python train.py --n_experts=64 --activation="clamped_swiglu" --router_score="sigmoid" --routed_scale=1.0 --balance_loss=0.000252 --balance_bias=true --groups_per_token=3 --optimizer="cautious_adamw" --beta1=0.9 --train_tokens=759400000 --dataset="wikipedia_en"
Below are experts of layer 7 (counted from 0) of a mixture-of-experts language model. Rows are named router (the router's row for the expert), gate (a neuron's input weights, with its number), up (a neuron's input weights, with its number), down (a neuron's output weights, with its number) and show model dimensions 0-159. Each number is 200 + 20 x the weight over its row's rms, rounded and kept within 0 to 999.
After each expert's rows: "comes after" lists some tokens at least twice as common just before its tokens as in all text; "mostly gets" lists some tokens that are sent to it at least half of the time. This comes from a sample of Wikipedia text that the model never trained on. Tokens count by the router's weight.

# expert 27
router,224,193,211,185,188,198,169,199,210,205,195,184,209,205,184,184,228,169,207,192,208,211,201,205,196,209,184,195,187,190,223,181,171,165,201,207,166,189,166,196,209,176,228,207,217,205,226,211,221,181,207,208,199,235,223,184,181,191,161,178,239,212,200,194,230,188,213,215,196,198,188,180,225,216,213,192,175,177,227,212,157,185,213,188,187,151,206,222,173,230,162,178,235,181,176,187,197,178,201,231,195,206,191,175,217,220,221,191,206,199,200,185,201,198,225,198,220,167,182,187,220,186,168,237,186,171,198,204,206,197,173,198,192,218,200,209,205,264,189,232,221,197,192,142,179,203,212,207,197,248,206,206,221,211,211,193,158,200,209,211
gate2,184,213,197,229,212,207,173,229,207,272,206,207,201,213,177,192,195,175,221,230,222,190,190,175,238,169,203,221,194,223,208,170,202,186,187,200,191,206,208,248,198,191,222,206,236,180,195,211,179,158,170,174,214,198,207,180,167,227,181,177,184,225,226,184,218,205,195,218,196,210,191,171,226,228,214,195,231,191,192,200,212,223,196,154,182,180,212,180,209,226,208,205,206,199,226,170,201,172,186,210,212,217,202,183,195,219,205,212,195,192,182,194,210,225,193,169,182,203,202,200,205,202,199,216,167,167,192,207,170,192,212,223,183,222,201,194,204,202,210,182,207,227,224,178,197,214,215,159,216,199,151,246,242,192,218,209,194,193,179,188
up2,214,205,216,188,195,204,208,234,180,230,174,203,176,188,221,210,197,186,218,230,224,210,186,219,242,197,230,238,209,243,199,229,190,183,190,222,206,204,195,213,193,193,191,218,263,230,225,221,219,183,184,190,221,216,179,195,167,199,192,211,165,180,242,216,198,215,202,172,160,214,214,197,203,213,222,239,203,194,190,202,205,193,195,186,190,190,221,191,213,229,210,198,167,188,219,166,201,204,180,200,227,242,225,197,188,231,191,185,187,212,179,165,201,187,235,191,206,192,151,236,202,235,206,185,197,195,194,198,196,179,193,225,194,221,197,169,211,217,198,179,226,217,198,175,153,198,194,173,202,197,206,208,189,173,221,188,197,173,219,188
down2,229,206,186,208,205,185,225,203,181,218,191,177,243,176,234,167,182,204,175,205,199,182,189,213,207,185,233,185,207,182,210,216,205,225,210,209,232,181,171,196,201,226,194,210,178,234,164,178,190,235,215,189,204,213,224,199,208,204,205,221,193,166,180,188,221,147,185,204,190,216,245,228,193,226,217,242,218,225,193,195,183,180,215,218,199,232,216,179,223,216,182,191,211,208,185,232,192,203,187,214,215,209,226,196,197,162,195,224,166,176,196,210,199,243,254,171,194,221,191,228,172,216,187,172,223,214,195,195,208,213,194,205,215,216,153,223,209,169,180,208,197,195,201,167,215,213,220,204,195,181,201,220,201,225,198,190,193,185,216,198
comes after: " | ", ".", "–", "; ", ") | ", "% | "
mostly gets: "0", "03", "54", "04", "51", "53"

# expert 41
router,216,179,243,196,211,208,200,207,212,194,189,197,199,186,175,168,237,194,209,171,201,211,219,180,187,213,178,223,171,185,209,195,183,182,175,214,179,196,192,181,201,167,215,228,217,228,239,211,228,166,202,196,212,221,227,190,176,200,187,186,220,199,229,181,212,185,204,198,184,200,190,192,241,199,220,184,205,193,222,204,165,218,227,198,197,186,211,206,199,227,161,155,220,181,186,164,206,204,230,204,221,218,177,174,210,220,228,163,225,221,191,176,197,202,244,166,216,197,185,216,195,169,160,231,171,188,198,211,204,176,172,196,206,238,205,191,226,236,193,215,214,222,187,150,200,199,178,199,208,236,202,206,211,203,197,190,175,207,188,189
gate6,215,212,190,239,194,208,193,222,184,179,192,204,198,223,206,239,163,207,187,183,203,155,184,182,231,219,190,170,166,206,174,207,223,222,181,177,215,200,225,188,186,173,250,218,233,211,197,181,227,208,164,180,202,219,213,178,176,195,181,186,198,190,177,192,202,199,219,199,180,196,182,209,203,196,236,191,212,205,181,199,199,231,216,209,243,194,203,206,181,210,205,199,203,180,197,222,170,199,219,241,194,195,208,209,214,209,221,177,191,229,169,168,194,196,172,211,207,211,207,208,218,185,210,184,197,162,194,205,157,176,209,214,203,195,181,206,217,175,240,164,216,250,198,208,221,215,178,176,181,193,173,226,205,180,225,214,199,244,217,226
up6,195,216,171,227,206,192,195,208,201,197,183,194,205,178,150,213,159,210,185,185,255,164,192,205,174,202,173,219,176,178,195,210,202,198,208,193,175,210,250,193,174,190,225,231,170,218,210,190,205,191,171,230,230,200,190,188,211,206,186,201,201,209,192,173,196,201,201,226,236,207,200,219,232,192,223,170,190,217,210,224,188,237,197,225,204,256,192,212,204,213,201,206,223,172,203,241,196,220,240,238,196,192,204,190,198,214,205,203,187,201,189,207,188,204,196,165,198,181,182,201,228,181,221,211,226,175,200,202,147,190,204,196,177,190,180,193,221,192,217,187,195,211,176,161,232,209,187,222,200,200,225,211,201,202,215,230,208,218,184,244
down6,199,195,227,206,230,183,181,230,198,213,204,177,185,202,185,181,176,185,191,203,173,202,203,173,212,189,235,238,217,204,218,183,204,201,173,196,218,195,175,228,198,190,192,168,167,216,211,200,194,204,201,226,225,181,200,222,255,164,191,160,172,159,194,191,181,199,200,168,227,210,222,186,186,187,226,185,199,221,211,178,204,158,221,183,220,210,160,198,206,179,193,233,184,211,181,197,167,207,200,187,183,185,173,190,201,167,172,211,196,205,225,196,219,235,193,208,186,196,222,180,213,204,194,196,237,195,159,166,203,179,183,236,191,218,218,194,229,203,228,199,214,196,200,207,246,207,159,174,205,173,195,200,219,203,220,199,158,201,202,196
comes after: " | ", " ", " (", ", ", ": ", "| "
mostly gets: "2", "10", "400", "31", "13", "15"

# expert 43
router,199,190,211,184,201,204,177,225,200,217,161,191,217,169,185,185,221,171,223,184,187,224,214,177,190,226,190,190,188,168,237,189,175,173,174,214,208,182,209,209,216,169,214,207,231,193,188,197,206,200,197,192,204,238,204,182,184,200,206,188,189,215,192,201,213,174,198,218,161,197,176,175,231,185,198,198,210,187,234,225,175,199,232,198,187,209,204,177,184,230,174,157,189,179,183,197,180,158,221,187,195,225,168,171,186,202,216,169,241,221,206,186,219,206,206,205,192,195,173,193,229,177,174,213,205,184,196,227,204,183,178,185,174,241,237,218,180,231,186,214,213,242,193,162,187,194,186,204,198,229,215,191,221,221,229,175,183,176,184,186
gate3,187,200,184,206,227,205,161,250,188,211,180,207,212,186,200,210,200,190,165,191,229,196,227,174,193,207,175,245,184,210,242,192,215,184,196,178,200,177,221,179,208,228,215,206,230,184,191,187,208,202,192,202,205,225,213,199,185,172,189,210,190,231,243,223,230,193,229,183,176,198,181,160,181,206,193,207,208,227,179,221,190,238,204,211,157,216,164,182,191,193,210,179,168,199,218,199,211,188,206,195,235,206,183,179,194,198,244,172,198,222,163,199,236,186,212,168,213,182,190,225,219,188,213,193,187,175,145,185,227,220,186,220,220,220,190,196,229,221,194,195,203,199,232,184,214,198,205,181,232,210,186,184,207,204,192,200,212,206,169,193
up3,170,194,181,183,204,195,166,206,233,218,203,195,191,185,176,188,223,215,207,174,187,217,207,253,202,184,202,179,188,210,204,194,223,190,245,217,188,198,234,204,194,204,218,219,180,188,189,138,166,224,180,210,168,215,198,240,238,198,202,184,200,211,223,240,163,183,186,227,191,200,212,183,225,186,200,208,173,187,212,222,180,197,167,196,184,186,177,201,194,189,182,178,200,204,214,227,193,197,239,165,189,189,183,197,221,180,190,254,194,186,207,199,217,182,209,202,192,202,193,211,235,202,193,218,210,174,205,185,200,183,204,209,176,182,192,256,175,199,190,200,224,171,215,185,231,199,170,203,192,211,200,225,170,228,177,203,219,228,209,203
down3,202,191,192,237,205,188,212,189,189,151,196,234,188,216,200,200,218,207,224,193,197,189,191,193,211,215,209,233,235,214,222,219,206,193,196,219,171,206,181,190,197,202,199,194,244,191,208,199,203,179,217,170,213,215,203,218,170,227,208,168,149,183,187,177,188,203,211,204,235,198,199,200,205,205,190,203,186,157,133,243,187,207,158,144,225,192,206,211,179,219,183,194,168,206,207,171,220,176,169,170,216,184,200,183,178,206,177,220,203,200,231,180,222,224,212,208,241,187,215,187,193,190,222,194,196,218,193,176,195,193,173,227,179,195,187,201,193,193,212,198,210,210,219,177,212,201,180,167,215,205,213,222,205,201,224,231,221,169,219,212
comes after: " (", "\n\n", "-", " \"", ".", ","
mostly gets: " th", "Th", " Sy", " sy", " sup", " Tur"

# expert 42
router,212,211,207,207,202,198,205,218,201,206,207,186,183,216,173,189,216,165,188,202,193,228,207,176,191,227,204,235,174,179,229,191,195,218,196,210,187,169,198,196,205,195,218,215,194,206,207,210,181,185,174,213,216,238,222,202,187,192,189,174,188,210,203,176,222,195,207,206,177,190,184,181,222,197,216,212,200,183,229,201,178,200,221,186,225,171,222,177,171,204,162,160,186,191,187,157,200,187,225,230,217,198,147,189,197,202,215,195,222,213,209,202,238,182,200,214,179,201,199,189,193,173,192,228,184,177,171,200,211,183,235,222,166,235,205,213,221,215,176,219,235,223,177,129,209,208,192,211,186,246,207,178,221,227,228,198,183,175,194,240
gate3,197,212,221,227,196,170,221,247,189,221,209,172,220,218,200,206,204,201,201,250,217,214,201,155,189,225,230,227,220,200,224,172,181,216,215,202,240,237,208,180,198,230,218,213,186,229,187,198,213,188,189,196,195,205,220,190,197,199,168,179,199,229,197,203,222,191,212,202,215,208,198,221,204,188,183,204,217,185,203,180,213,190,228,224,163,219,221,190,159,227,209,216,206,237,205,216,204,217,191,202,204,194,182,182,177,210,172,188,181,208,206,191,200,212,186,143,195,184,202,205,211,195,237,214,194,209,186,166,177,220,212,182,235,232,187,196,189,205,170,158,205,234,188,184,204,220,239,218,184,209,188,224,190,237,215,169,201,175,174,178
up3,190,230,229,194,194,192,212,192,207,188,178,200,183,163,247,217,202,210,191,206,200,207,174,177,229,181,257,189,227,189,180,198,206,207,189,170,213,192,229,191,213,194,182,188,159,172,200,173,195,174,232,237,197,194,227,199,189,208,143,198,181,207,195,200,215,184,196,217,202,208,179,188,177,193,221,188,193,229,205,171,208,199,199,197,204,217,220,183,188,191,218,195,197,179,200,214,167,192,204,218,191,195,157,187,201,234,177,173,191,206,170,178,198,199,207,215,159,219,195,185,206,201,211,219,163,236,142,199,199,237,192,208,218,206,170,199,195,194,211,202,190,148,202,154,198,217,212,198,186,209,186,205,218,209,183,163,202,205,178,235
down3,243,203,216,190,227,194,239,183,231,185,215,190,213,179,204,201,181,201,190,212,220,198,176,203,177,197,192,196,212,262,211,223,198,210,166,190,167,198,203,200,206,180,203,169,195,191,183,189,212,199,197,191,212,201,209,178,188,165,148,191,177,202,191,186,181,201,198,179,217,214,198,201,196,206,212,214,197,243,200,153,189,214,181,235,168,195,174,200,188,231,215,162,240,188,182,215,203,166,194,207,234,191,179,222,206,183,198,229,171,216,186,205,204,188,180,194,211,228,217,210,188,213,176,189,207,200,164,187,225,150,209,158,220,206,214,231,201,190,207,204,210,205,170,215,181,224,222,198,182,171,210,178,197,221,253,189,188,190,207,190
comes after: ".", "==", " ==", "===", " ===", ")."
mostly gets: " un", " Ind", " ind", " Un", " Ed", " pol"

# expert 5
router,203,175,230,194,184,217,180,215,232,193,187,169,205,162,182,172,205,193,237,184,198,210,217,187,207,207,160,230,159,192,203,170,186,166,181,214,188,180,187,214,189,187,200,223,224,204,227,201,209,175,202,181,200,231,210,180,174,212,209,182,175,219,190,172,221,179,185,193,198,190,211,157,218,208,196,184,185,180,237,209,200,212,220,213,192,178,236,193,185,212,166,173,214,193,202,200,184,189,231,192,190,218,185,154,195,220,224,198,229,192,185,164,226,220,215,195,209,194,204,198,194,174,163,218,222,200,220,227,185,182,197,205,197,199,203,165,228,213,174,229,204,193,203,177,196,186,168,196,188,229,192,206,226,239,222,155,189,161,215,184
gate8,214,213,207,199,183,214,196,211,185,223,177,238,215,198,207,210,230,191,217,211,155,221,185,203,216,215,168,177,204,207,180,192,166,203,176,244,178,167,222,209,193,191,188,217,230,227,184,199,196,195,190,211,220,198,249,184,233,204,201,166,195,209,246,192,183,203,205,203,225,192,208,170,230,193,225,219,194,198,201,253,185,194,158,211,220,208,192,216,215,161,193,195,187,173,175,156,201,195,196,200,208,242,159,175,220,206,204,196,159,187,197,172,220,195,216,172,215,215,184,221,204,191,182,228,174,211,197,188,207,194,213,186,186,205,236,194,217,201,206,207,225,202,215,223,178,170,200,214,219,204,200,226,208,178,192,220,175,155,196,205
up8,232,205,185,173,190,188,181,169,183,205,227,197,173,172,232,205,171,191,195,186,216,217,215,232,161,194,222,240,165,167,205,180,185,169,179,219,200,188,186,185,186,178,198,188,175,178,226,225,215,174,201,200,207,203,198,223,192,193,195,189,215,176,170,207,193,195,191,163,178,255,173,237,179,211,222,197,197,151,211,201,208,182,185,213,194,168,221,225,187,196,193,181,218,209,228,240,219,217,194,214,220,174,216,184,216,168,184,208,215,219,209,224,174,210,192,205,203,214,176,193,215,200,173,174,202,202,209,181,212,200,197,204,189,243,191,232,182,206,189,183,182,208,181,184,225,205,191,188,215,201,207,183,224,224,180,211,192,139,207,191
down8,189,227,178,186,193,171,189,200,201,230,195,170,183,151,197,197,234,216,216,195,209,178,210,223,186,165,214,192,187,190,238,179,210,186,198,208,207,182,169,211,200,172,183,186,192,154,231,190,210,166,216,214,222,204,186,173,200,209,150,187,187,176,197,177,202,196,179,200,175,224,163,208,201,212,167,213,196,198,181,191,182,163,205,206,213,208,208,212,205,202,218,199,181,212,224,169,193,162,182,210,197,182,196,194,179,188,208,199,190,188,231,167,224,169,190,194,200,192,203,169,199,222,209,188,182,211,166,244,229,194,197,194,191,192,213,215,163,178,227,212,176,215,208,181,194,157,208,162,181,220,209,159,230,194,201,177,203,238,181,190
comes after: " ", ", ", " in ", " (", "| ", " b"
mostly gets: " him", " ab", " mon", " Ab", " back", " poss"